Weights of a small mixture-of-experts language model, trained from scratch on English Wikipedia.
Size: 11 layers, vocabulary 8192, 67.7M parameters.
Experts: 672 squared ReLU neurons an expert, 1 pick a token, a softmax router.
Training: a variant of Adam for the experts, 604M tokens, 9215 steps.
Below are experts of layer 8 (counted from 0) of a mixture-of-experts language model. Rows are named router (the router's row for the expert), down (a neuron's output weights, with its number) and show model dimensions 0-255. Each number is 500 + 25 x the weight over its row's rms, rounded and kept within 0 to 999. Numbers have three digits each.
Before each expert's rows: a language model's description of what the expert responds to. This comes from a sample of Wikipedia text that the model never trained on.

# expert 0
What it handles: Digits in years, scores, populations and table figures, often the leading digit, plus signs like − and +; e.g. 1983, 33–13, 2000.
router:511520506548492483513521430502523497494485468561498511466465501489501467517533512521512498504516473457539481549508493502479513491456487482506513507508511450505500476519529536524492440490484484543472534445543553499489505500469503539535478563492522485494514508540488494503465492515520488466521500472441477487509501465471477503521485529467485529502531508495482451465520560495490458453435531465519510548479495533541508508503514506511527496533508507498483542526488509476524475500515498479542472514474560519487527539513466524477506492499507512483471504461520528513476510543485431518499533496520494460478523504466522533507503500497515505509526506498504492489504479499532496511501496491498528527471528472506491490494526489479487505471500500484524487479480509494477523478460455
down10:496508530526499505484510499510460509496513498466476514529503488496495520489485467497536531499525457458495496490541526465521501485493478487443511531498530521546479483511483479498508485515479455491503474498456540502459512501489496469513488500501515531501502486505428474496478486517508510460538501499493496516502518487470509441527432496487490499467486518491459482507494510493466502485517465488477512550541523472487482509490511416509487506518510538478496492479575503489522494531488489453497474500542521492525492529460532470524527513503509455503504468475516537478474559511478533522471474490504508499489504514512444501501498494493506478507550508500481430520495477475475478477512486549502483552519480489440537510480520447490486482480511515440479493492535504487462471501486488
down11:523508497526512548509503484502485488488492499548507453465501515466484485511510499513501490466525496498505493508509530533480492471477486458489508481530534485522518487505443509489475525480472452516476504498478505465488511502485517518495449502501536514545502512503503507480501556489523503466473471476482481487525479545489463486489522476518484529451553493500490519496551507553500546508479503473486535532537477527507491492475462468428496497496461513509486521501507544509492531525444495542489537509494489494510486495486520518524480496508570506528511495512491483465510483505462456550494525523532450509495514490524491505511507525482519500507515577513522523519498475475521451521467502546527491504498536465482454515514472523492467480482536534446475484482525488535518525537512530
down12:501538499531516506498536493517484524536502562564440505470502469477518507468501504488484522526485468486506501512493534543482458473491514508492573530545539507578498465534527521512480495493434497501476500499507563540468516508508485542486501505500502494527510485489499547498485463508498507496499517513498499534493488484462510528452508502497525508472438486510575520480546492521538521535479477526511491481489495486534525520507548494473528474485506503476498512495514493492493540480458484486497536488492498489493505490529503497498481488511473493515519478487495508498502509512461507502435530531476487544554500486491520501509486486510549523518491536495504506487499490503530453538513463518454520473513466507460489460478498516470508512488522553495499458465479520524490517501510491
down13:512503486488513458512523483439502484515508464527467553495471465482438477490506540500479496498491501521508552464491473484496517465455468500467493534480475472525532493496532506472486511559497517550473486489508490513521481462492532496474473529532510506493506472540482540537519505526522488521541446508479456497489530521498528524528440489507490492474505476474517475502504530504508511489505552485499468480523513544516476527509479505509536498522492524508485514455492453501479501494525523556503523499521493511515480487491495483492486510513490487471450531530503537479450504511510482521497505472537495492492531533480504459497484485448515451514533440477501457497478505480469504533491525480471515474532475486505451475553519455468517462499546520501494494473499506521516496498523517
down14:515430548493506467476477483490483484531555524504523457498524473473519491518499524538456496481456490481516495504471528504487461492514491482525517462475486496494494513533498476497542528478535450512509501472494525472510493514513536512498517519502516527505486565473497489543556505550525504512567475534501489476541543496515498464448455473507505490538516502471510517496492481449482512493508504479505505505522493487505475501482486464523494513499474494520509493457482504503535491475532526493482478517487479551519492520441518479521505499494496515510517459504478495523463470500523502489532497555455508474494462499506514480533548508505481476456460517502477504497476506477492464461485549567490511500467469514495476525511480510519538488522533535518507466510480447472508519504478517
down15:500477523548489475526518492485492466485548456473510469496482484533498467518492479474478458509511456494519483477513480475514541471462502464504513529475505501494514493448519484439522482492508506510508545476540495547518499497486485534501475523482529487491464536521532458492491494521483471463505481504484479464508510528492481474503471453484517502420538497456478505494488508490479517490479519485478500509470484498505507492476536498504470493476513461551509526465464534492454422506508497498531456497490493514480533535553513529472483507463506493451496509496490448501522506473529479499511460446505499507485473527504474542472521514526521505501518451499496447494517519531492505481492516512488510534526529509476519544501530542486464512522494496481526472495481507498516498468560493
down16:552539506550507518505504443493509473489473511524442511437463521514497503500535558504533516474518498496494492549498504502475493498484513486449475486491478502522517485534515488497486521530464487528472496524503496522457521491500506509494484518513523517512441505510513484490500476500509495501530496454483506541496536535467477474507499524520546576501523527491486462470559500520495490514474488512519480519528502546504493500487499483524481495498483523469487527520458523500457562493512487533520505508466498511498532473471490489526465533500510482504481518552516488480505504523431448473496490466530487485528549527518511518463501488485514464513516516517517507461530499494573504530496469522541439486517524489480496474497495467502495504498484480471511524484461546492520532496519488
down17:483507560533489510498488499460518500472473488456479478554506480555490482520541497517449509481532474517528539443512510506475518480476443501491498527499477508521499509509500530497455519552503498507485535493494503547464518541475510494544495511485497541507502468438513503519545532518523463515545498510477496536504521536484518453491478498481484510522529531519475526531496500508525473472523467508474496466531500485505506553482535520509469515492482533504493525481452461500516500496576535510476502471497478539520526501553487503480512498501492450481495489505518518482522526499551476532487470528518500535497489524469518493487490505489508530490507502521471480501520494487474542503516535468481517475447484546494481467551522476521496502532543509504496512510495514519513502539464493
down18:541526477509509526494494497511489512547516538497513461499505525465484520499460469473484507480498468474524520473487517494488499468528479496458478464555510481512513520513452529555494531495487466433516470471473530461519448522504547474518440499498509510495490507482457543486542506490533540465497500473501532521448526500512471516494533485452493485483534532509487492508506484494497477503479538473491500533534479549536520538486468467473507515518478537555507495462483478503516483502495512538513506494532475471496545512483508512506514529480550535468537472474478520484497516502494509511518511528496525516468485450476493495525498524483502506528523493513552496521502459498532494516486507570493488489506522475519491485487501483537468475500513466449504470467486509494507531478536526
down19:489450531496521545457534507499542479506469493547533440457503493508492516495468551516505523451538517476533528543537489496509529502515499510484483480523492498470481511494501492482505492490526468514534486492501466486500508496516479499510525451477532499506510506502493485437523527501579528514509481492503445527449512494512529506496493523528526549505547506534519532517505466493527501476515526565481485503507493532484470474497531468519525502515530480509485469510509479503517554493507458521534475477527490531548485521502484464556493493546539529541495482478508479516498463544482488464492463485496478487496481495483543505515493512539490494472471497488479502524480528472506523500466525470517519515531491520513530510476448470525516523452518504535538515479485508517495479495490511
down20:496516507526458483517470513506494477505519458469476530524527494515503491516499513460482480507510503515492479453461483506494541526491482499556519501517487526508514440414485519464479507507550508520481512496496479512505488509493476465498497505478496484506507510491474512517491475496453492490479543498576474473518494477496517484485524457496525540466476458496512500494480472474489477549490504485516534500517515512489508503498499557491469493514487492530469515485481490495475444464502510565514485509511467495483507483512509515493445479467457466491522509499423493485511528454531510453536503458497503522499495486461507486506502524489481516517551483461464517489557513492486502512480512521521528487525530499510483529483500524510558485495437503502519493497419465506537508491501524
down21:440508522500478496537516520535513509543516510444481473528496491492509511494488533490476518492507505504449513446476481501518522479510536470554504488529512518537475507485507481512456498452490514484526508506505528533465470503473454500518430516494475465461530493486455496493459482518509508495513502524498548475501502486521523518510492525478535498457482480476509504535500482487479470494541502469507525491551478519484462482464488510497480510461546441514434486493510443467513526483476508496485494458496464550499488481516486534529482532494496496520535505490479469483484503501481515506489503471479507531485492484524528496513510516528496485494500489529450505444528532485476569465530515545473523471535517507489491502496515474535521531509463530544497466521478486499510501517508527
down22:493529510514510539520503445504499480512492540516460533470482480523523513513496507491500523504496508490483487504529535510490521481497482476485507533525516501540525469512470512508467465523457491478468465503523540486506501478523482517489450544545488488517506472468523499504525490504499527504486470493468510485489499517489490500491507530516529542534492519507450480496545556516478465500482483499504486555530532540521475477506517468517486524523432516566499521474531519452478448540487500511485537496496530488501507487496479512511527493535494486524503512488516534509498480467470469541519492483508505548506578530496462528520474538481553498532542498505508466500457446494478469538496517498494498473523492502499541519512495451499475449478518525468499517463500505494467540479490464
down23:506483536515512520491517536472465488509486536547508466482470471438485490477493505489507478551472507558478537491448459468484513523532520495468469453479523499512441517522517468530468514488495514534482444485489529465490511501530500484472506529499470501511472484483485494538432474492512540487508471535516511531499491516470500501506493487485478500469499517522567523521494514470476478477558520525527446504516518501474477535507497479459479513485525510521481490497537505525528555531495522525532525485486506478504516514490538471510491499495555483533500491482498516481543477529443507481499524527520521517477509484460481485491503510465518529446519517557462531493515488494523467489481503485481486523528464498509528496529473500507490509499489489509477483500506503517465466529505546
down24:505494485534506493473471500491495486488476504559554520513502485473514476515489436517506492482509508495517497538505512472504505530522479481489470522468520523511502510470470475485512481538519494516472523494480480522465549552497537481500521488565469524522509434536476494502515535504522464497459492482547535561481521537488476466471469470523495508499517508518501476466541530510499537490544487513520498518513486424502486532474519504507522481491444547451533542497493526518502500528474496517541507551525479490528496543510531486536513495483439464504490485542503531530471470496533505537522477473550530482516516520486497459485498485495485520496547494514504505515475489521531461515495495509493505535481502460505482502476495466498482478489487499475485527516519494470514488519537506
down25:495537513513495509534530441531512531485488515528494520522475503537527520492496497509518524470505535487483470513533507510498549491491516501496479522494535515526502454475509504477477486480440475493502500504491506529508476453519473522499477521523519514501508480537531524490497497523497494498459456459520496480469463489475506478499515533525507521519523509508454480471543569508488488501458434464451519528529549497471515456494515500533503483495475511513544514495514512494476452536511498479493520477481523523472508525512463492513509517512516495514492533473539462497517535486461460527528491460470536518522582518529485525469455481508506489518520478472504451511543456511479493519510523504559551496539499489519521512484500487497470460505507481480524496497512518470489515448514497
down26:523547487469511507492537504534504530470531551467471502548494502498498533499540456539513512548456501492492514513496471533482526518512483514492531511495514505498502514475541546504483494490500536507499564443509516467464501547456508473524508486519462538490524503520528539485530517477438540512513526483494485487520517502475482495483478528512481501486475500517494483510512492523487551462501456486517471478488501488534480531499503523566480497498471495470492501539494516517499491530509495486524526529507503473496458518549528526482512484481533500529474510521505522492500528491549497528466493525477482505511536487525502515465526484513502505479545488503506464420501493532510504489487489497482454470493533521555464515524539526459462496488486538465476515506565485509470503506479497

# expert 9
What it handles: Last digit of years and other numbers, mostly in sports texts like "the 1985 MLB draft", plus team and nationality words such as Florida, Canadian, Olympics.
router:521540508464461490479526526505499530480493492423477476530522518506489490441522490495506537506504525481513507502562471515535464452469536477526491471456542535498539499499493487511491512496472482545500534495497556517485477510512533497495462534494496475513487482493478509536511503515529461482481501502540458496550511512461501469503493490460495536490525503505455457525508502457499501519493509507456464511486519501498498536520506555493469505523474483493482501476480464501522502522505516496497485522521501476499522505517532480488475506503533493529528459475551539470493536467539503530465500476448513472502491514502433495510480517468458494499506532489461471505512493512526499524464516493487450470526468525488474470514511485511441476486519509456542477483480511459475489486497483
down2:479558513522515511528514468501483476474513524520508529485479515567507483495508482499532513531495522468470516502543542530452458469513482505486502471509477535474490472517554473523475524487500498506521511521508521485478523483522516467517512496536510508482499483532513459495525495515493476500470504468483480508474508514456524490464486504539524518508522549500483474440508543514502472486480516478465522545534475527467501508548500472534465469491523479534486530533512504471474509503490468436520497508515506510478512514494501467479494478507463525508504501524561473467488520512481486503498468475487492481495550533491467519433480518504492522524457523481526561464540477507489492478539528494560522455493486500484497519487538499493461488517512520526477506487528540475522538507532498
down3:469511513495565539463521497532491504462500476501501493511507517474506496507532467548512503490464446499463496511530534526539468495483491517493489530521516470517490484510500503490471561506518510515510508456455477489485476451548495542454533527526494502511513506520524453485456530496516529500507473464493530519494496525499490495486459475528463493475482506449526528483553463544492500502468546489535478513483533511467495504490496587549497518480485502487521487473502525460502523479513509510518501475515526522488528523511477483459501515482497462501521489483513488528460516509489509533520513492521476524479552468547513565515516548509476528529508515496492488524475531548488509520466492483495485536478524492526510479469544477479472496490507516487537483479499514500540473495499509
down4:507481498497494508473532486523517529525463533485495455456494495459526526537475525527467518509463494479453485501505474482508521493485518478479454470527488524531487508547503532523507464504523480464444499494479475496497560484510510508490481494520493478544508451529493514506544546515546489541466492441519476453495517524523509501487497504522475448522480539540464468454515470500512482537508498492495498505486524490511466481479458488454467500495520489440476521523510503547509508485496507484534495536532474525507491543540505494553517467496485536494477466489482536475546505471477464493474503503517471471535503539509477524513530457488481491516492491481533487478470511501513471473461520499538489518475503500514529456498499505532495465480482518496517519507471449468475478499497496
down5:503487482487532488505537505458511520424521512502499527513484466540502498473505541534511537478505471489553436506533548492447518482502504484468473506507528466508479512489481500554501519477508534485512510512526479543529483506457518499471507480520479520485497547475524483524503503516522499458535530522471533524516470516482467481480506493479482498519513510483455498520473468483473480522486508492509543525552483473515523503517521547482513519529490483508476485497513517494501520512504478492582527482491507518498472470496501500502488515466488526499552496514462473499489486524542483484555542519468537463508496449466523509460525484498488513535543524503500496561502491452507507525525504487491557508502545504516517479492471503497505463514457449464487531492498513521505471496493517
down6:484524507513519465535482529489484518531520495470517496534504502518473501463496577487457534457476518522483509549542494457517511546466478490478502500524512510523497491511528459522532459467497494539473519424481497499518487549492514502478511478503512517494474497505485513476470485526532478515494505557526503523530496524488534529461524490457521490536475529476427501534463514482516486456476479465488532494526505518490445558494498497464520496501525518488481510480481508514524464494457552475451503484529479492528506496524528471500517495507501503448485511530520495463503488489493488494516525525458518516541541552517494496517526501531512510484499495504479530501519483525490484455497515499476507495512454537483499533517516535501521493523476500519503514523478445521480469510521477
down7:499495537477504466496510504499448531495499536481498512511527445472483505468495483491491503510479499505511492439485511486511487527479496522477536495486482500532528534480526520497503551539507494510515468466486574511519544503483490510480500477509529466476532492494555509533493472461488503473545481544476488478527462491540491535517476508538476444454484498458530509487525495541525470536485533510485508478535520518449460496479525513474506551539560529519490507477479531492460523499527508468485495536502544477490482491488467476518538474458504552517479495490504479504540514486516528515483489458461461506493518468507505471508450499480486512506513477507507522494479506501478494517469479501527513497468439515520464473465516511514498502530473516503456479507521537493477513510527482
down8:502504550521443502509473499502465509455520509472512499528507479497487483475482504503531469504479511487521470479515497552492491507471496499539490540511470545504497494531518487521477517500504513473550520483530478494497497517519504497512463502501469486498497478466505524486510465445514497526501480459477533487520497545516520534536472497464521479497503517468523544444513513513523573472486501500477497490568479485522500548492475494497524531469520518489484491479531531510547493458530478497482473508513477510497491539470533491450537480515506477499535524494539534469483521527543505541494533504498459527534510508536490484483443511496438510495474490520520458505533551501475519497490490497469509466483496510489473512512475531510473485567525507464531492470489552518526461486489490
down9:491498514443526489465452522465526549490517496525480527530524490484511535494527500516488455479567517481515526483487532512524443475505494498503497473505498490538533510516475511478516523493505490470492484465497511515522527538510468474522533464511521468484490518472522484527532514515490447523521500502547548476478474519480520530475480543515532484515500507501540481465484535486586468494514498493519487508545524533497486501558495470491503521541528500462481454471456483471438515500497454472544477489519497492489498505513494471515533537460476462501497499476503492480493515510496498496485527496477448479473479480555520492514484524535515455497500524493483483468490501506482450471485502489505513501528478494488485510535515495489477485499472544502513522485532458495523447488503487
down10:498476512477569438467499549537521541484485461511457516481498518506500547512470461496518513498526448477508471458457481498462533493505496559475477492459528489501497468446476538514473495479534507514547498477473455517459510510524512497535503526485455488501420490500494523482483506474470503515459501531526475498503505490504536484527546534480476522512547505511520491508507499482494507475478503480487511471493508485543486491529491494485527492549496479490498489467510522513522513502486497528485541498483484504490509496509519487504509544495475490473515526526503509478494509503506495475490535496485501518482493499508487497509452502488480525476505546490462539509500546467445484497533514498488517496522543501510461496529493514542513483465506492447487499557475481442485527440497535
down11:493479506477495479513476476493500483526497540474469514550537489463527506530484463496485497521530515504488480474489497475497529513480496496466518549457453570565468448488480498482459530541489484496515464495455511505493512549495512525475539464497524548502507513499480524506474524475481478491528463513489539506461520482491490502502471481506498481509447542459545522527515506500482503523506472508541509477504511508487481533503499493497497463523485528545500459494502513441510486481488509460481475510545471491464516497535462516493499517546466504510492515488467551540480536512503488506497523452482503502504544462479546498500497466500501475493447532481502482536480487524499509506454478518500502496469493465527508539490491508499506563513500497496466455520530489469481492497461470
down12:463480471516493454503476497452490499483538498506482423510470476498514514494563533491510498483470478501488502511500529548525516483507482529472523519502497528464502492462532497502508533508512452495487493482492529455532529505518487492560476491481473534538542462526498555501505500493529502514497491536509474528522520452526522530493515515502495499514502474497441499520501494520494491517541453449521500525533519520427511547482479503489452506487510529480483507505471469519500520476527500515476528508475484496517498494507468538494474466493469486528515455474503512510488521524490468478491485545485457540507503543516501501540491499526476525499513475449563478466508488484529477447449512487486514500510464491489524499517518496474498473497466495539506494475506507481502480513445539
down13:473493487465480504528469543447455499488508475510515486533514506474467524511515508497526488508506474525483513504537522503533539530476523507449501473473517543507459479484500459530535498530516491505494520534545474508539514540514476494518496506480500501510531499451498530469485544512502471438480528557529461505511519552491497513541498539455506502480498540489479510513480508487468490506548512480490496521477511558472503518426472477490498485500508457487463519500497519506506500477467510469524507455526501418521495537500533523518474526532496450489505516527491487477498511492530510507500493473506526566516516522515474473502502493514522513507480483481470479507528480493495532503518470513511478510521477459512512517485522456457495546526499510527496484489497519558497472495472465
down14:514503520493489479531498483524508517504465520475487526531465483534539522471471537456507528452538492485545500494519512524494515509530499473503488464483477458471479493502509493519532475484521498549456446514474425514547494502472511503537453490515513488521526477479488477520513496487512485518510521472523484493520504516503561543508478502446521510527508466502504485469475488493486474518495537521506502525530454498500488480459531510512509539487481450510485499528447457526468470520509504512498501537471477515514504536476465470543470516519513513527533494514539460512504476498494503509453522474491501522484516519498466516498496483511538481469472525521523538488517500509550548488513510445511472491498501520463474564530558522495484513476485484512516517532461475473528516508499469
down15:481508531486510511456485512530476535532555504527484500520467487506493525482487531497486570527452493499492461520495529518522529461508529503522539491467495524499479496528506518484434496465537535499513452515565504511503512491542455516527513509484468494501490463490501516525518526515522501515497458533504470502513493505452541455502515510493508540492477509533513520474518506454493483496519496552448535520499537522486533518473489550520477538506495517553482480504498525482519519477502477499492476484501522518506487532500510472475517487541474489548542486490491494453512478518476479459516513505507462460488494522459531511451533471450488489485512500511497503509518495488535533549466498469469488492504475491522539483470485507539505484496458539532486531486511489541482517488483484
down16:484481522491537495515475485507541491458523467537481501512421525505503500521500524502471512500525499496499506517514558507533473517489450451466544460479530502496494504551489515541525506528509528514502526487511479488460486485495488489505500503532437528532530537480480514539507530488472522510483490493444503518462507489504527491446467525559467487500513474492510506472465533527478493498486509482487497503473508456520531503478525510489538488501494527529475512553515502500521498470504521508505530498468524472494493470524487524488511517521466526513533525480499520526490452533502472539465536485463463484535491506501494488537461510501510529495472526524501506516486479489483546542498546478502500519479524501469523482410510503503475503556525440513515480512529523500506507491515505
down17:492477516525488490504549510517512449513500469452527451522477508495512491515481490524520488532480579494497494483536521523472503495505477487503574493490516495511505498523462529448471487536487482492509499493470495476506526543472489446477512532516509524507526542456526488503519512485520532493498513508455480466491517541490502513488501496507530549494494503471465474513486516497514507517542456470556509517509477523514510538517530530479496499556505491448483518528539479534515462495485509480489549473514487550423553510500516495465506479515522496492524492510491450540476506518479488497519474476461492514524509483468535516491480500473500475504509504534513563522507543471491509501507480504543505480509492522476555487468520500497484532472497484542527507526520517474508495490465511
down18:529492518479482469446521445508526503543513537502494473527508527496474465524514492511472471510474468509482454494486519508495522505532484522507536497527484500494495530535518426527505548511481511529562492505478486489469479456499497516525525477519523512485547508490488490529522493510470495498519500440481498496510496547463516515506484497504511469479481474541537536528547484497509487464441490464528501476474518468477449533513480474508515475482516480511513501531528500493528509546495515508477525494511497486506531546532517501508473477513481471513524472469462490487483512563468470478483486528506516489473481497471518530546529540493510469545510476478514491463489556491475459520500465502503534500512500513514553505523512505504482537518523510486508500543490498499500503474550433

# expert 4
What it handles: Letters and digits inside abbreviations, codes and coordinates, such as HFT, PLC, 8WAH12, and the °, ′ marks in latitude/longitude.
router:493514505459487481499480507546459507490521496489500554545458517514472509475491482538505496475504542535466483487504475467475490508490513470493480526507481461516529512488457474529471498523485523487476511486525516451466542507498539488536437491513492469550462520530533513544554490517497520513529506503471522492565511540499511503506508474480498484494480489460504498504488553522494511526492511461509483550503501527475470522508514488531487503500492525513532473529532546492512507495505455507468485474521531527463457491479508498522527497465523506514540514530497511524541503508497501518531485476516515506508549490518501498515443489517502510524505523508481478534498458453548467463505528522474496442520450494446510509499514516497509448510470508494478476477469468452513478465514497
down2:501496490483480503524485495501494521478527505480474500496483511507490473509507471470461514486510475527471440490498527489477507496516520499503480561513482480515486502539466490474506511497522479478493523491497481501467539497498536551511528522434483497500474492503514533486496496482496428486506500482495468496511472454529477485500481482545519471531541494461490488472483482512508499497431491515509496476534554535484508518481520501491475426468493552507546542499512525471486488553499514516438525503466449491494463498496518494458505462471514554443478478520517428491511470542543497472481487496508480483473458505482453499487451473492476484518496469506499519500506504549486489511491502516500508502461510476485524507542522507526489486523493479518483524477555485508534485499527495
down3:551464479525474558557530501492529524508522500448511441512468508471551476515477495470500485497524530486539484502526495485517507518523505548497467503540502496508511525514544546492528510481478499539497517491471506497542443472461525514484486468461526481521525543493510506494492512498537493521521513435486512508501513474464479441505457478486504501543503505524473510479537504476509453470479542489508515501498480502465491531519457530489494496481464473515491480471478512512459508508499513512525480489441500475489484522496517540488512509470540483493489502516524462480466479475520493443438537540496467488522499540522514471499497504506502501510511519517491502524498520531526514538474521474519514518506512506508514544504553468477456544466522495536528505505488509480511505487508480
down4:495478486500490489513482508513476486489501502518499518506494571504511499485464495519531475486492520503522503529480481551503486504511459503461443480510536506491473496507501557493503504520504499507490554472530503519483489487480480467517520471502516501504493528494513500512516525469500509498547502537458508514496501550512515490464511521471482488486482479486476519540510455487505545477540500462497491490515472512499525516490493483488495458502468481516471481508495505527481479504541474474498491498451469480457515490504456525476555506452530545503522486497497501498455463492547507535477496484528493463515532495496502461496538444524512406491501515524539469510495481509468481479490529512441493518443533492490531530542524553498462487526509474475488505522499465524466479515425524
down5:552485487478501468505516468491513506516483536465508549504501530476551539536523520538472526528518520478556479501500481446483451544496465518508502474495507469483494509505519507496541520509500533502499505504503529469531508549492478490532546483469504543511459524495540534556532546484532496464491475552531502510546491479523497500474501470471506481492480511501480486466495460487479499485525499528545472456450483506512490488507518501475540549520481489506491480497512469497517488489553490501534511510508486539502503503505442507513511469447534503483518512520432485520539496522534496467496491497536483510499486529514504508493495483542476485506532460500527530524491506496480479528504493516470464494502495473516570541494459525507491505466509509511514486485482463494506539504514465
down6:526496502488512482517486498486504498496463477448536525511496488522539543493448481496442534531503507474500521455534471493483484486458476495502513479506513518473509515519457523481536445557541497532475493507499494499460490525498523493485518523456489519493526502518504522472545496494470484544446514492518523456524521474513501489465504498501492486514496451470475512499480448456532459532546513525521533503478506483517463499518467459438509513490516467526491501500476510497480558551508520478504492537556496540497520533516464496482554479504499449503508497506477489474501491496488545482477461504493466521564495529510491476497495445552491497471494500497477470525535536498493501466490487473499518515467539504498511535482508505509479495507492498462503515501479502478507539479519513
down7:440476507478530483536494492507501502496481509501473497506473507490530499503510522493489495499483530488477576535534471478476511486519518519490490521492471527498480491510485463476535492536523532466509485478513468507484532527484556525501530500461465491507478523443486545504491525515519499503516504551487488474459516474530525484540537512505540501482496490511483534479489443517505506506539505472481461454524493525467434540454501488488473506525493524522493467515502525528505516523483508469533453470526489493526487508549487506558517496508519544535482489504507513498499467474467504513520492508472487521529451488525490467501524452537521505473507524460460519516490507455500498476515462516474481504565498477511484511465440466485539540493497492493509494523498530482486509472524461
down8:477531536536508476488493481503468521511526527505463477513492528517519524482469476470526487498479509489532486504510477513459502476465534486439483481503485473521496513538479488503485523451513470504521497467473529494496482569490558509506509496477461488548490528513501493464526504507519536491558439498473532525478477477538481505501506461488465520432487515488484486500527516516501460465472528503475494519506523491504481526482483477471542531512528521500504493494491503513501535482479485494533508494481510516498515501536506482524501514501490540504531477480517554462512506500491478471470534560551499540511507435499487478486514482535537482504521488505486502461487539484542506499529449509418444489522502493466520504476492566488473517479471508479511497510502503519478512516488502
down9:499526518490545504490538499491476471522521461517468555518499477521497508518508519505499528480483504519515531512498521491513538482509522448522479488502500442497463503513462531478490441518512544456465491487510502489465469510514492485456500534480541492454515467500491514477478523508478481527496517491488480547485544486446463490529499477515537521551489474474536509483496469494477530477490460532521502511527478515513509498498532514520472519504539484524505504525515546519526509486506506501519502507528498510575569485472490497518507487538466488482545500513485494470466530535473469522479515446491483543506522486541494533500517535510482526512454520495452496498533520565489500524539467470490505509507518508548498463508512499489501524502465514521560535514478501526521513482488493
down10:518525500487496520458484462523472478508467510530467469525536511531498503494483465505516534496506516484490518510501527475512527465510490499536501517506477469482510492503457481487496524497482463494489493489504529511489467527480535499461477511566459504492523492514480455504539507517472468463485530517523512462508504501491510471521527497435480528508541526513439491506473500487454492508480530474496457490515503455466535549516522500528481515472488535488498517482478459527462471519485529496502483490501513499511498554547469521540456487499524524530510530472487453476498505501510531473506424555505548450501500480514481544521498519497460442479462470497511466516519498545527472504517513489487480470505536506518488509521447500517520474466535498504510491495475518531520508471477502
down11:513518529479506446450527509494502482500487474480510501473495518504482484515498489509482482470513525527571536479458549472516511464510493509493522525490504452532530543471520527516518505491528519493477520482458523475520509545526501491540517491516546485443529539516488478480512484499449515546503532501472484519485467557516539493504502484489495503478520497491508484562484480523475449524518505486479487507443505523463521455490539526486550455477517488472521486514500488481531505484490479500486507479511541513518488486510471552525507519500503510485538531496480516572489495509442499480521469482479491488462496469507513518490480450512516489492497495486520515473530535533524538484538491475466530480478501516492478489465530487470558484502486501499500513504441474507493517492463504
down12:480494463524523517493560516523510542527501476461527501489508525524524502490521497501483532510478507491526470506514487504513482513494510525512475500514469477476473521536501470509499488462523463520514515458507481510478520469524450480474513496492551472499490515548496520486538484493535468487474478489526524526492518444531511510482506501505479520522516493469541508491458534493442507539505482524527508523501513511496559524518539484545488501456536488472500521486521544500457441537470521470500523518523510567512501477481501462510471478512502513497501484511500495539486505492486511503500518500512453446502513557517522479512500492571503496541502423509503485507493471522483525485496495478497501536469490489448444488516494489475528483481506479503548512538460554498519476476485476
down13:501497558532516506498542535505492541505526534486483491459485458471475522460529509481447490489486509506548486505486492498521518519477490517514451435470506497479490464488487502517497485511503439518532474480437539451566531498471521514501515461514541528545526466497525494525531509473514496477486496518499501443525503490470441517474502513468541469488473469526506484500510482440505491495491503509499527506515513508498524445509507525491500511546508481548469491494455486498511482455487518463504480545511503554485477532499491493510501479477487488505522474492482494507475502495510482482509498505515514520471494496500504487493508479472465488475570468457499547516493500532476479506477500524502512527456484532518475536519519516473505499494525455500445530497491492476474500513527464
down14:516490542518487502523462465476496474481508485515486503464528467474570510453484454454514523517506486473477499482449502504523506461503535498508534505495491530569491460498503476524524502487507500488531489525500554465492524500481474524483533518501494545461495520504521479476468504504462476463507461463504514525504519514504482536473489472487510490475511499513522495524507534521532484497483469488491534500481487509478537529518459461481490496516528525528474487494514496507474527512492503470458529518518539425532501493455489485486491506529517465525535491502491499514482501488490464502479442546450530511493536460473508451512501518544502525476490509533474475492528470512508526522490457472470495491458484505506494522514443480472460541527490491478466490488526499523466513551508516
down15:489462509464484494485515479492484505487488531506516578465488458483475499469475519544476474487515493498548509497492528531465484474424445513525497454495471527547543507519514503518495503513555528516461479514518521461502456477476484514539495472453527531505444492499483537540512466502476491508476495481509536485514533464504488511526477485512492443439514507484495487453513502480482485526468476527494484522516495450526473468510478493509527458492508529456471490526510523513490467524486495470519489514489512517490483479555504461494482529512492494517545428498497520520477491503525498485501504483510471498472498531487489462489528477490488506495489519512514540500538506487494501502500462492495501513552511481503508543450501520468460491472511496484505497546452508495481518514492481
down16:541516508518513544498527491499524482460475477526494493455508494484481511482468464508488517498542475495469481485518500503477484501457490541555522516478537502472473538524509508495458520497437522502525545473507527517433489489502502500473446495534490461522473460489469477482510480470491495450506501533512485460493483491510528482502523566498520482523466523501510478473540487521539460474515495502499506481451492481535527484521549537509522513490472476487479520473482474537515505511476494531506535512498512481507527479537482503499484474537495513497492490509506494493559521466496485521476510528498515442524516466493506498554514549480507453521501523488516485506515532530512510538508530482511506476514499525524485467486533448549500504525505509505521521550462548483469461495510467
down17:514512482475523503528517530514466495537497515482544474494496525473478497478466496500510463522499480551517534504524525508505515525452530498508488538465550528520447499488493490528500569543474546479512504510503456525521510527549476446473502505567510479491520486499457481500492494497502459450457507494520492511512504509501519515502483577472567515532453486507491501504509513506500523501540492524528515510492454525507518493444526469520505517551524522510506512518502503490489463524527476539475506491530481463534523492490525482487504518518467516523478526540514511477466480507496524531469496467465537555534488480527531448526486466508547490534515465519493522471527516500507515509494534512512513493497521476515488513480516482468519498536511502489524524509480523526528490490516505
down18:497485524514457507480474551551470496520472535534479510482524481449500478465564479492516491515503461499472531464516532562518526465477520501465534518519471506500482488505529526473464526494450501514554504500514532497456498515488459476479501489488462478523535489527498528462475487513519542501555464531525512498467495511504465498506490519477517497453500517494511528467507490519517457477500510507480510520475509505494461529455494484505581528453514516526497480476528494515449507483544493522461561518487502489505517519524468508498513514501527477525531485483487484474527484517507508499491515524479482512500479513479511452514493516520458514508510519513529530433526457461508493511528476463514498464511503501519456490466512495513511505490471451505505498504500537513484529489464506